Weights of a small mixture-of-experts language model, trained from scratch on English Wikipedia: 48 experts in each of 10 layers, 447M tokens.
Below are experts of layer 2 (counted from 0) of a mixture-of-experts language model. Rows are named router (the router's row for the expert), down (a neuron's output weights, with its number) and show model dimensions 0-159. Each number is 500 + 50 x the weight over its row's rms, rounded and kept within 0 to 999. Numbers have three digits each.
Before each expert's rows: a language model's description of what the expert responds to. This comes from a sample of Wikipedia text that the model never trained on.

# expert 24
Description: Table cells, word starts
router:527479407537495533466532447532512571570553499423480443543484459428462508539517505561520490537412562549452543522447465490388494539564436456495419369480490492481411440577448577433489518487545500590429522422521570511444589425500598516444521538560493534486438411496479575457490474471504420528537498577576482562519490458546472525504491584475536539441457507514571528493445461447521515497448573552525592525463559475463473521490525422616487469462502592459544434466604490477497469569417459
down0:486426520515544540406530481536446402507542555463492484495470505483546564456522488511490442526495556479543509459361465455461525581466571455560362515504566523498507553556486568547463479534528471483527531495453577526602457505625454500514431491461488527557466401386528431481479491443555504517370561495447419456522352503500620606531492560456496517574560549518498431452473547474456545485497511548512485452485438594424521499463486543495528531485438528423488435493497564394473528510488514
down1:429516463584545487486508499460543415519502536506499478446537536440608531523458526487485471432463550454573507504594439501513527518520559526536611456452498471469443518529424550447427518414581505559513516636553471475484409440504464542446479466562486420521466452410565475535499579482530503458459531561520538405468526572526524604516554495544485547521567540490579509496534534559541464491504441477538572406502602504529522588448505524531447509557495495451489488490486496466455479566586379
down2:488636538496532518553501501468490608523470582467562512473495489528509571501555418504501386475493462363512552514480534535605511526451456460452411487523400491521432574541483511338492540513448565507488528579506435491453474434486553422481534453521500543486481463534434426509524549514582500537514494548538546503435590526463503524438449595518468491503447494493517506558535383482517464483543513475550365486509485510562548574460492413457580485499455537511489485516611546467555513518568431
down3:510536527525545503568436495514565550425539480355562457470410545407555440479456580439533566551511564517465524495533476490509503460534447517555499470484460525477554579459412576443463461523431641576546482504581483463567516503442439517444484444566641480506501567524461509587528498415500454613464509524468561468498379464486470578574515492499532529459526541497513414522496426511563504399473494436543518424473481532571559564557426395508488473515565523442501460514494435482528449475536535
down4:533478527489433391527574536557505470503426483494507514567417496483566570462537574448579501537476488465543605556493494390512536454554610473456581490513521460405488491540546481527505503567502442444561509509436489551499499476530582498429463501440553489608532465617493533493541512465482459422489580550437535503532455554444538532569477480538449587486428482509416447468482470519452517434478447538459439548544595478526532561402514520457485582418458508427461502453537488538426468413520546
down5:466569513553479500521411542507514579485501517531616475466542499487443476566487504506485521527501437571513540438449496604474576563442417444398456537481468524516421524463512534467447478426519568527501549424520500469523526435410507423511412555504497563542460554465472527425604574566427506557434398386504406601492548541585530515489483528392413532555505483597516484507516401492495402426524531547528534514449504478569541519489627456479487456534520520577483482421569527497454579484504611
down6:482494419475504454446418580447487455468503454465413612503575410431552458502489485549589502497548529504493498482462542535521470505450491463534556515622523514546401424498452498495462585525495497535561526518489600536518514459353488419486467522481475516559519529460581515441500502535505427482487560595567569389561508504363470482543503426455551513440508552492532517511480504395434411508479533545583489533543443525519453506535535477493482489427437481485539383480531485484443456486428561
down7:532548452462489431498517420495596543612515503474532537582477440552486430487476430527431525510519495568339486456535507542506628558521534508594470509465547551440451631560421519472515475535481437489462556498553486398508492430569474475512461445505575606481459412490543496374607529521517461390487525514463443556448555461469510442502459497497547525596454538530547478559434436533560578586443632457478479496502615497491443447621509550531455490461555448421430499545527415502468506550432542
down8:543501572519501518497500531543417457442528459545573516416572542430468458478531509403531553518428488549578383465556505489419533543575479413492505540469467460460436521447471429486471519510504477455474453481571510496437505475553550490495484465454427561425615588426416442519496490458467462453454430537499486470625457473474534538539488545621483558433473551504542569519537525597467439435521496511393482478516480476410504545524437501451558391548367547513446546565414464524570454410526464
down9:491442548442415604472535536453612498461535548451468414440462513503517395483569515493499478470436462453505540441426453512460561458502505579493532468568577572413580480615439501528549517491509426524641518480519450469467579549600545562589470567438393516527460481431512514476507405404485430527467441449539512531531443482530510466509503473513471601598573528521500496498540393558548519462633566463471605609488538486623497480502559489559487549550460569495526533531543508474544563502533494
down10:546488538409500555557534442457511535495497552476502532455464530563542503490524585493450549538472421473546515484489542482547407472642572547537520550559410481482555464444487525523503488572524551450431506556510548563463431441441510535464468457503488498493565453445501547641504472418546515485451497507502550556500518465556526519441461515567496408483502595449509534438616546536482535485433568515509541541542501471426556489468496637508455565474641509472466610534593563503586487495481528
down11:528364492537566434471545574543466594500442556533486483526482530504481486560451607487462436453463466450537443482509485458425488543415437535453497452528544477506598431503533476552525429438499450450378524462398484559500531407476456546504495454546455627474484553515538433532609509351549485466505445482593484608502500469571485443528505510505524565560565497468568484473441592461556550397491520509441527435477421476488478503495509535436523582546542483565538448524554487532525533500537428
down12:512507495503416557481546417543521526514514610496548532493647518512549566511491472481570489518473513508582455547495576575503527491516587514550471477504568549428463562453514540544457403563538505490478460529406448479488519470467473464561433481458516382565504513426500518493478542492437425567435525445533498517578479468513484546437527510418516464440482535519548483561430614507432582519476556604430530525466486465456571469509471395526471511487545496422507476458454493478470492540539434
down13:566511488488543422512489541512500460582501474570509524578437536517426537485426527493495562538414592559539520506460348539583467568557561551574487582495516570515476407508536584491424514537488540528597500510551567557477531563533578425491486514544483542464468446558404480549567560493529507530504481464472446437456502442582400413510455593512477639501487459487419475450445451616504486492464428358469538526483484597469495401492502496448499486506408499516522517475539430510477487488550575
down14:546566518560497609485510528545590455522491479511419504467529488500561490489558478595448501478453517430383515563582550380470580498569462569551520531463515491413494570531522541487477455502524554522502443512643512553436520581594437435547458471469485583484521492527400397412465578485540466451434518529510513394487458498536553537565547509489434530497520448569474473579536541555479463371526496550458533448535500509578538438511476571487395599556549494468530428548488518429461559496506507
down15:416505423531499535513510487476479507588554506487507505418535548662373467480510528474490501508490550483530628595546475526469547571469364538498529473524435492498530430508437447507530505444501569510508538545471475461426423518554541540540457552537418416552449432459453480436504554477519488439583467515592486431482493442598414572545542435480459463515441486459423572475472473495491475565454510422543459433515430470530522532544491488442478451561450497524540496454520553552549450490432429
down16:546463507540479423454522529503455399496522593542472590536547414546529569552422456485495505587410539467507499484637516521548453524490408544454522420415461474449511550541544477570504504531575478493464500468459526411510467494553488504471455517496495466479558437497524605471540394504566428508496549482537505500454500474449551450442533480463486456518566467603561432483513571440570491443582535457581461493495543518514592531545575546579492398488532510557509475646449508668573564486482438
down17:574469519586542453517532473547509620541472548444522517523441542466542521511529408498509513530513547520422573523538480486607506490485502509550516456591422506514492520434612565596501521495431464516428435542472477465472510454543485517480478473529450468500486506520543495506410439500471556410476529454571500523478507496427528442516489443345503498485532480546484599499595597449523414489460613513527495521479524489578536637531490496487450496531500521520441523470497446459425342529462442
down18:507505503513477432603500440483470529462622524435540525483548482576480459648426392452478462536554478508506570451427588568502542505512510526493487476468558516437468517518570448526475520483504449530464554384409406457492534564474501501491505533561495487452463537563514469511513509507484478506493452479504478550500468541481473550509507475490517467411503559485505491514643532450524512452481432576558539428492482519510558519526502400463453511438463472519481470459439558532570500562511619
down19:508557527501512480542389505495495575484484542490485519477486569567607479555612482459448482492439528463418444478419439462506471462559487542513495546602504545529386563423471408379502541499522528478571454487552483487404491432461535525417501456568404476505443514578457465536559488453545566483437528515481502511573402559540399358471553497444466479484559429591406471494446520571485494571555526510445510500465516578547545625553511445504547479497516533506477502529493523407525453468571430
down20:447590446523555597385487547558546572518419571605487475501470482560538515464482474494477416515552498436428435377441523469476525561518461400500500519445525411533481568503580522601488609596553399420537436509514420523512458474485548527413524448435468485551504559510507496528514479454518410437463547500551502561550450540520454489418522485435440458528514546527434554433510512460461547495545548544507457458568512477494549391541462490532433550510523471416554541578491522489561515430604481
down21:463467534545557504539441495520515523475501423580536613431538423496591480530510526496446522510503520441580540420376486540491440448561497509517524527495509384536468439540478562614590506426491500591586518558506539492411579489566529483426514515423570516564542487525444563570420445492453553428640452491529507585440504506474490518535440490486509450509482524484446559508479495471478457414453559534451518559539439520555496430558569574510510477585483480517537550455437531489480546448497502
down22:453533457354462464531383465438507472558409504516426463492478435621432506491471550534433496500478566484566407464566416422428549486545471495492522520472511502504557413535434556419509475528574458411554387534443471543415523442509456524449541486573446497493448566478544451521448521526473391509561513528459564574489532523488483486556504515466483461551457437439494444511554450520473457562575597447410516482534522522477535521484573533534495460460502423457514574464503556551402470541551469
down23:591507494543533567452489479560553463515430453445552470453488522493500500472505562540494460524429495459550441539513437506472440456589606513461573461457549607606478526522588376463427499506572582502464518542569563486460515407462461475440523498544410474480454437484492542481464538452538473437447503449443458535433567504431506481430525428495458550410469515474539410549404553570518485479527474537365479403533469569553549512543523441592577539535533483569415431515558526536446506532512495
down24:508525540552527423552550478551550491480476475448552503512578392507541459565414531425443509541521502519479517469474462485462429472516483541500463531637510503462460458461526529507378526486477431477436548494528500538489523634450516478468485524567452435570425469500426540530494554566481479510506505493532489535500514459479526533521538573419581546508449559496497537463486566498468522538585516508451373456456510543465488473567525523493517518386547527541496497536483497479418357421547521
down25:470535509566507562536513442520503576463475415537459360584422530581519528542483489492574441538505464594537612477521414497515484455475549460558504502605550444552443460542493445514495600446469509501545469551593565519559508413521506422501514467512495453515516547574559530472562496541525445477452493465533556453468567572456456537535532438549436470523550437401480521476449507480571598464530434518518513559432573376518505603514558536467542517559501549542457502544568528562502525528565530
down26:526526480499544576411495462529522575319527450481472533547544576551463470379479509468473640467448473541586553460461499531534498528558405452489465545439522504548524504530496523611446442482538479510522630540541468523432500571456514551561439484422463465430557473499548488445461467508484500479534547536465477422500505458545456642525447496520498499422535521412530522528537455426476582443503434432496511548570606373564515540517516524499425508466481469422541477504511467608428492502488462
down27:452537519504536468532565549525530502509632580519513535463389598501393495529431490572522476519498560478466523532502536551494493511467500432474451522596515461485419477552497417494559431472428651599515471504487472472578503426526484556490522432506548471483600539570514481560534500447463452447494453447484430545486576476530494487522539364540524552395536520395463497527448423487524434438419487468500560481513561553504558571471504465556509521458501524497528555506486529452524526516570562
down28:550510479428522561449453489578486479478600504572452491461566468494531542452550484467467536539552448519554464521534567543423498495508511433534530471566453402475475514519450498542481529456540466514538585413453485441368511529547511532442582565467558455530463510500426577582562490562462423622501550565458553399493512491514487465446450548469516510556555582519416540549447503451457508480597548469514543495421467495496517508542515421447515456474471592485521437439525472566514494528572487
down29:453525429517539449573539547528459492461437521515518411572504486466437466541502488535543512539546541562543514531536318481505480586502408495538504457487442451577543538643501524520421558501576466554510486520576553499534487531498396526484537503511440505471547533578515492521492520494416518495524469605550523547464458489464495398588523488551514513476460505476577436512486554446517477502487418509543493429503443435553439468542456530539506476398480435553508510492484430493594588474533542
down30:488491484452531550355505458470539491473590466454543524400476527416536457524570494404633539548481484530530509532504386413517516515522499478498439473509511601537499532455526469515474518446482463541518526500506491427545534410561503449466516501457480569438552497540519438543523483471510565522498443506511517423446588484473499413454567541558443467503389383456517381519494600510450499501455445495541460457514387465559532555555476497471562604515544516473497387538558452498521539512462435
down31:548544571457441484603464496521517464586526497534498482546560480518563514620491499476514422571441445598475489509571545584560549453496482492448467633474465404527480501410493453562538533438484506474527477522474419478490526525582521537559368429490479512566471541535465479427511490413536491509501578510482505590522526454570587517548466539436625548560535443477450552591488486460471460561602474538568532527496547485544571514491569570529449533545490505523456476557493445455526423506481523
down32:616558481530505574495563518511425552452426431426476421480531439417549521539568386493485586525533499524548478427481456507500430490475500493471581537507534450509485513496457594509509555491555427621501446464534440531524494516483423512571487517525547556488498485518470417511518538531436535493595598552440474456469420395460512423479437477564455513522438497532511374520489468534503469500597460517554428519547554437488485539407470490469510405411487492510549403594489497415540546511483542
down33:557501508503512509512564498512478586499442520492555481547434593519560556519425481586565467493491533412515559568518478568540390564482497433441503497531486494489521426511496461573646414443402401487380493552532551503457444578554617518554519430512448541517583453509438486458466437544533501494561491434463336562529538520550537533527572557510498526400482538514440477489516451525512500418457541457482454558489522429476447520365494513390533425547514528401505454443568564502530476438490461
down34:468567505449488408497484523596474543496517478582582537491434514546485412514526622480478391499493507508462522503587566462557403549495484434478496557563512511541460445444486508552518469528486497483496567519554505536517471545433542410494454521453418584502450573455482430460487475518424445421340500431598534578559605464485441517501471453446475522507564484528358480591483494515546525515523552495454502510515574513538538610432465605552525564514531538467594547517571484485554435489463597
down35:517479466447515496542439537483549544476407474496497430528552646607588576476478391387460428444387432428490446436547552535537566475466512413563566513465544516524571534483523389512542464474528439481526482483568553508455581471453542561528510474538548510510542467451468471499496500568569581476544552597532436526506409437478503493485419530467575537467540472451513545582514533471468548522357492448491425420509483461473533494466497571488543464519477464553490595587487508585526586458510550
down36:390416510519448516530479563518513599439499510555491512532467441541477494524503469381485461615504421525540447594547533513388468522463482402508524488531516453511540432531499612463470596469454589530456487415518535531509497510541530459585502426533539526489485545566503425520485493535511570573655493494594430451430475529449454539449515563501454491443397497499517494460462476523444483486483463589427575539497444534488511472486624547500495458555445533409517463491493480534528547540496523
down37:599494554442557453503412560549557560398463419577468469578517510461532508502550576549410575570540474423455514531472522550487471528433540442472462514587559520518539543459524508449496539523513566484513464548518514472435502425559554499475491555576529574556470487555500457542510427607523484460462399588499552492490460483495443549514519487538536507486524566586503612495527519459418507449473554610466507502551558502456469504541400532535534418543523478470534490482532396457469501501478546
down38:490450576527525467486510413418492431517462594491556563538453477498556414537562451455507431495519526455514495466458470494491516460546557579461556479510544520472499594484454560480433496508520447560416484542606545429491424560555519427623426437474394514429490421450448567536538461649581500481489559590385457507530581498455492551466473491579501487494506552472595493536475415497525529504541481517534431511504495565477567464559464519445515453538491543490514436486493432514455495451458554
down39:455485490494486448474501461496579602498469441512416466445544541469487586535476589470445425491461473514534465496442515473455469441491528491471469525341416523517516472530513500497440523573530533439491523442460434593498512583395658429560417527544498481460555422543503427457559460496546506451551464524512572531475454607460457531545558395482492531448523538569474481475490475497565498598454493573549536550469468515550498446482504503459557580516518465500545566455479426478427587514481396
down40:502483535465468395518450555482506494430562519513553540507556547607504408445530542496562533550535482399555504523503484491494599409464544427537402562464423420507433545465501517443520521501464470522458602439545504452479574468471534429559501455529425450511491454554482543513460512507406537484527378486495557366488474493521474536683592512524434520538484530550513522496382481498469511506439586533509499606529525474465513529516485590534522608458519437538500454465490484508548494564505544
down41:486436519501466507458508537597510492581573501462500559478467540476579568489434483512505545506526528473559379456627486410486533472528462478471524420427529496417528450471552622414575597482481578491460439474424424454469487525472591487525438499403512551498534446578568378525613543507521505503470471468529483474485568486549412476542520523470438501448554451525454410505512520496562603480435394437518556488452430507500503450517514551531557527500524438479376467583533442455455519531476560
down42:417512430555549564553538390523525503533487408557456502446487525575522549647559503475550551541456494512509536575483518472440566467503508504517591557490494472388582490441482515558467597513478476557505524403579524534500488491459494561459463467582501483489438514487510490402541469473470465470584537426490542498562448441489459544451539527520456456491480444548506467457525505468511513544574532479566563520505512530439428487441533509498468573467448397484458640427534470437508544497434458
down43:607429478527416485509514473563604389495579561578451442497459484467452523518464498416454424450499509479496469569542455517446533521434436482491597492467480510472471548474536497602586495465514514510446515496504526455513469543469541451541569411501503526500509424439460517494565467480481575486561508419501563493501502514465480468476441412582564525524445466493552546424470388520563422493512530433468560464526523479407508557508572461540499522512422436547394474480447472557507487577369584
down44:606487450397535490458514506492484530399553411423444504466519436513508500487419469607533531480468549575479531470564547439474496494560517496543496509471516557541494551462543536504541585531367510516529499384535496577504458486483468487492430571538512424454463542491527479477582495432487515543492544621553510448407537467514502488544464529494437462508406541555394458562478522538504517502519599431548497500520442442515500422464592592530457633527560442562431508431496590505564514530566489
down45:462578523467529462446534491495417528468389549520445532545543524522506492491533466571590444666473411536510532505588443485472463482474553458520464545523547502523484541591450546412562454578529429457560544425459456545425477479447487411546438435507631568465412449487509583443443578477476354503535401362448555555481487470530495509459443405588513566516473480535524512427445554522592388490465509565476468434474544489486477473570467471606521484465507492487496504516524514562518534567503542
down46:395435377464497507564459511470537539473492498489470477436488445435588473496544523519448497491488425657464458515503561459461460437501534476452495524514506520488495539512482578415509536537491530518485604455479490492506591562628495561461547568538607535533558420568480620526432498460589501497522512388473541426492488442456515504592482440576575411551532551510487557593499553620467555518497528491528528559601586455499495437500510468571533433509558496500527433573522477489484478456530578
down47:457492519529571480492517466535521584498520513481510639595521516556647487476503534501561514458539465541490524624491585483553443448459514489474529588396499550491497504482493524493582396401498582471507480459510469472463493462504512467457522598590473424569548494403494585514552517573517573431554528485546457542521648520520549533460536533556452459517626429504484453538568596589464526475437547484411475514465446504495495476452509541540393519503457534527650414564517513555504565462398498
down48:497517425424492451454549470483499437433529543448480565468458398433492541491529492547540612325422492456519491536490495448506541553463474510491463539567622553477524451513454417553499474540479412432463641458480471544538591491487459444449455454544438559466519520519510487540507531479439393412587462504623495463507513474466467502537429435439504474457464443439545524456524563522405486589541534464579515556498515502368468423497527410437486567516559480495573506504520484477534527566491593
down49:494514501505495540596484442518520574524474489465525508398500602511505366467575548498498488515476527486505477487413527482499553545528473533573547536425536436439386461489535439515510479525437483453544506453511508514442472540485494501477569509547516432565477591449471412454515519487489453558530430492568526508420540460471464476391501497468486568478554494537492539417519575561510442457492464488474574528494571446562539429446521545489446533536491539545561372516443493576537476540569514
down50:531509528533484558574639492438522530475566513450591516454488525586522505551532433427451425471538410518566469513466487469473441570490541597481436443449538531470446499610421580480462434533556486414537504497495473538532435485540537531430485542494501531565497457478544490471542582496492426508513505555380516501439480504461441466445568498509446548400458543531509479567376486517524551531543524574574525557501383510468385633573481477474485527397481572558476562532522435451449527501497422
down51:545538512484501483560476469479571488486468563445522463563506481451420564543508571526441511490492498576595520477470621556434426486512521497482458427535591556457491468468494451505500563681580484589515381545546528503473536435507519536449539482619503466485636481518524599419520505563521421503542547517511529609510538493468516401533517518510401491535517480526466540431542464458468489578503491545508465424560564497504434500437504412498601486486511520526555557417544530574496600504584508
down52:551501451498454366475498534550424519441530477458393518561474471554488454541501480534515483501482560418518517467440466460499453568487506568464517421454502528507556497444532502521490493519528443505526476422486414452580519494507456523462574526437415534437558529504514498409504610503446574537505476485523492536526514515524450551516386510532515524433516509489535644506591431374514506588451506555502485571528602543467518489668469543456454465595472543566551535491421454407512483466485411
down53:537538466468638500412513466507590528487583406450450517514579424538570519484426552472449466490519471500424471563464438554505526511394537460584566538434506490485535512553465502614530580533526485526543524518457553526578577515555416578500638516445517499461564474523539541553453568513457486371482447499575553503460399497485452487541579443522460541459478538503579423488459440468525513497434409471463487480464522512532527520503483518547558493483444534485506454470573584457485458500521508
down54:539614515534496473444535443508449492490440513556529484508536492437517511474492499536475425518544560483556512446490418528498502525451444555474491552433450478500555507533406508440436477513600500466442481478503526524538540459493528492549568528530475509531430452479436493478486486546544499477445494463490482506516376538529456409474513431559489423612484545460547561409468545528452590522435537488561403445562583507571476567492446474458518605452534523543486531478485601527554516542474454
down55:624506443433585548521499532469526497532554536512519533540598483545580555463518535481455550453533621419483518590492467457546507513579442442517461508443569462487455603515488533606551506540518481506427455419541514510517561489561461520581591521484513483562559525432486507465487561519430457455483512463515462545462523531496550519596438441532531543471454434574519525520466593583562580632570569509418411646509535551435555438506581518466472516487386475505522455577450513521563503509508480
down56:533452502488407565561526502455531534488537532482521534513466505437486463542475513563524579512404575475507516494392496464446470518476482542578432597515509458510499570507505575511589465562551461507501512503429499537474527533539466530476595579489333419576500496539476522522420568484528463463477369604505534489479392441546487554493530468501516570442454523464460472486595477457474537481490457467488507550433433429484462484454514471543507582446458494528525409496540532488437548460473459
down57:465532466412590505545491494544563487416484446480441470462529540552569463458455576493499553471413452488469528500534502426566479488467508566473472445529533419513441589514499456537481405543456596528512334454429445462440513474480403499480500509536548459510380449502510543412448472534434464556513563574503402531481595463466489568523484406414527465476447475531486464404533416547489544431472563512462535571457500487426566579403460479493502441450430515451466493498425556533530399463486553
down58:480532513567552555516566468558485604479484509451609405561429454506469507514458450610472551557586470490501458487501486444449460495431610542491507459516510495472457567468427623636577629476503428532469532499546458536491510540506481432441564502512469484517487467531501564454525502508476586493568486434502587476545516477516525499489543382518459452481495504519490460483571533510445473497385492557534471533630490565492442597556407449542528533553555576588526544526652449543509510510484488
down59:505495533485588436565520534515472530557446495556486516483548475461472488533513458503499534636574533478564499527490576490508491426508493456460557590577486453526452508359495545422492487436512513451509557455537458476474449485554409519519515467435499511418526606366548519483464527376458482454519584541530591583611539516567520448593516485473501439526455495463613549484560439510477474473484516532459421594460548475373414498465516528505464638530511433558524506552482520509492539506554514
down60:500563488474549489501456500404454468456502454345508517446509544577477402457448509579510498538581579453504459449503428508487566574507517556618517538493420446415415499511450558494597464523488500489489506520564591509539465525552549519451478446393553604456504492480521526520513452596438429547504545571600550457462425607485608527454460471600616534481420524443454480469469544503524541495537479488564482462473574466509520582498512487574466601454431609603397501543519478517543469500497478
down61:463538417505483390506593464513515484491517373515432533500519553500430478463541421455481509511441551514505570437547529562520534495563484542423558484449541535486473458554455494512509500424469473491480501449520433617451498510424518513531564529561408549505505503559603540430481503538524541489488443551483492579543591436628493525490488523510450464483540438561552497497470547481511485552575508514536580586516475550593471443487449428484478478485456525461577493509465519634419548476511512
down62:519578471492488489491427531589502519579452615486469497497559536549402469536519544430539425532440450552490512590469439456512559539422605431507378495475497478493520540538495535524531482441498561453511462447466475482610464572490562419496420490451465468515555452455583508567551507522488553552543480466423485477550583480411513665483529477606463510485424435501538439500516536533456402468548577550503526494501523467437365480556560497494444478550509509608505483551509456543471593531547396
down63:474534533463432471411457503626500490447548467572528492452443579454546571487427441490467437499469465525450549562549543504558554460586466474475490457523565536422559449576416595459480523534494505527471514430537518512555498425491399602468596491464565579596493501558498542553499464533440539420532486502436545507547515411515469503576478523590488501518458535501559542425507554472504436492503505503460498486535488449484557546539505490485565536597417513446516469551536489554560530488492487
down64:499413490610564520481453552511439578499521570570488523645442532542547546461582502478517501500487453525529423483570503416473456477560431446531442544505445498464534554524484505512594587475479426471416550440488577474448501529471468533535505561508554632589544499600476400423550425477482582410512506573527537536574482510538438514551537610517504518553555502527570570464464508586449447509545458523480533451461474534538502511469471506557549535459406419470493549565530465557497539537497498
down65:397484538569506493460423551523488484512517481487489561534385501534517506570459333509567499535584455485471510595426507445440529397544559526460524407650614519517500525470537496497554518470400529416470488555496469508478444435410493441495394498483550510548437503527510484421448511478439449452486496553467534542478533494443432459474494602523445509471491439451409534463606565442518575523565476512498517483473480505493499484461526519523494500457445401568471447419501546496558574464499458
down66:565427521526395453527516556533455491486507465644479486536493503443387477474497522469531533531421465537474572542604416454500406435602524500482500502566498470424540455489548492487402422491500534537543498491472512519379417478455375438425477464577506392482491466456455575566554384470505551506496523505503565502420463563537520466441508506504400463473444462571480428496433513502496473552491505502438528475497495444423521623512561435468553523449500484435518459378491511470468445582477452
down67:520541580508492421539511549516499495505513450518480485494560556556537531498441581596339491467438450508465582537537532446532474487517467352493451612515519483466540437543574498489484483507521529442619494492433537455435468490510467533522455475426571480520470511465484520440464490535508531513574377506430438472530345542515449557499509558491550436530508547525487568490445518491557499555483469437520456432430511505561469506499469388525514494472449431468611550452501563445597568423425561
down68:507475505464477560472642426490440532458546404527578547485460594433567523492536500493488524603482535510573449489523538491561418382569513542463426507492445531415421489540509455440539529465468527523494515549524400436476539438451504539554535578519455490571475499548443557447547486429456536482522567433437530628446527453646440531488550507474519502549427490448461455567527473413521536525512531529552466559471540483468505512443604586437463539589466471563494432523472585543541506437560442
down69:544425419428539503515505529405449500475471539432491494492432483539468469487510528445522504548506427616529489458555445469584558421403505504593550516464527547459442547530531490524492517512528501528591496459557560489467501513512620499515623505567471500534488500441430531528512511521496426524543439529563623515551521524437567531500487563475596481440482543459504504511480504448477534459508506476470468523413464518517477465499520458491483503437406445488485443559523452593510435521461613
down70:474552441420506509539472493517444548502430473411552554427547564459585535532484525509532454508509465415412449483495534540519601482457474490379452439527455539581497589521464555501497514559581436457455467420499476508524506505503495601551577483477551557484573492469504574467558384534483441525527465536464485565505438436494492491474466489423495494498504425448458457560484538518498513476503501487512535512491514507490532535557509411476445543574539444580434558485455410471481473594536557
down71:446489406473508460487504431529539537526559399485476491521439503523512493458501565517493574473512435516462581568459472472532554568443550494537484420433488483505440557579584555540545436427486536528550614525430560424562483527600490533453580590404446481478400505549460486496514578504478464525521482453565451469474482512505518499465403601490586565498507525515474476439586487485568506501469575484541556540357565549454474499479478432428519484505541546483499493500519429486526511453401494
down72:559536543468515493522512383465534440513441476552477540455494428431485492496608460464547518483627546533523388452472557562506537520566445534493496580507468502500545485486462494492523534390528497470505574503500470540524537437530496538481496538480544564455391468435475465494469469477471619540578471442499480575463473459546553523547495619501418517597521546468488486468485585539460579424495563515479467475552508557512471484557423562455563517509569461520455551484553403344510456420497437
down73:553377568549479540471536491516441480421376504483456441493496354524546484523570494451469496531439577480490433578567516603464531475579542535492454500538463555497545522499497529478488429403475529568558492401445444474438435461458472489565524523462523554493521461488530496418554534532574423353599515489540510473568512458531539490516523592410491595477418467608471500500550529466504513544514463491429474420448551500488467491544534583518423501559423541445610527463410421598452438440389505
down74:480517476552496569489482479582502510561548529423483507542474621498453510520438575534506473541518562588538450518486534561446549460513531480560522440555574472456469498521528555522445463531496541381520490497471461503502534457481497411468513544499441448464470453465509492413605401390508363386472501461508479589542529479473471559511512533518502512521512447448480549405528479555477516591592557451512459448492428459422433500458476521608532376426507467430548473423456516504408485501443407
down75:422557485499419542485578472534494390463486453484559493504510541453508543579520383592503539512496460450457453531415453525444472471464441516600561509520433451533484452555508495554559536505570512455541516443426495486573443375555461498484328561511507418557488511496549535502439494540524568530516524530494536587515482572521468468543491516512510518459426519517472553522449503435495573510512593452528572475483524486483477434553474479514554480504481473389568600597471475458395594427500536
down76:540443537488531487583551563518469445530460503425539514529492535482482481409479395470552551451520413443596503498585539446531479452481557510474501555565458545550551511496560459402468484521515472589509504597461498467399482628610416467368451545464477594573572542568429565499505495484433463549444556530577539490524434494466468544495525463536502459473548365483463391450400460511534544449534500546411505586457487542441436539487449554492552527553442478535596411543500514457404473507551489
down77:542542471407578481421551573485400479513456561447534473502521462434466438532430561480487531441518565478431475467556414509537516444438428500563602526567457627502516554491544456510524520493542568498448452497365595439351483526450501524501451449539477477490487499420492501546514530519430518445436527506474530524494487520523506489468475518561433550502536550401441540614540420488480544482495503588527530452422495435540515436517399526560499466551452592496457435490535502486623546507487500
down78:506494497507395561448408486498558569504495520468447412486412513499537550482579511455499508514463558504440561443532467507505520554552485518583490491574405444519522556531544487472448556506434577476572524602503548539483445477572452500535463451473582445473508566482488514586496520560508566516500472418534551505498513529490382472478576586520612553604402557507414472544463411447470502549507524574535469592500461522476522419518570509512507446498537490526532566501412639487538531490469389
down79:447607495510505525524421548421481506487498453457518484568520470508453460578531573505524445482473384531454475575459524567461467519536484485662535521494460406564494449472463583469513596534491539485488553497507515514446533538543545455496530476489537523600375544490495453433558472428572508509412555502461479546532487475610507613511411404469444430449515534510493542563524355499464482435485441533408501554547473429488509498472511590531592500491509369497579533457548554547566543516443539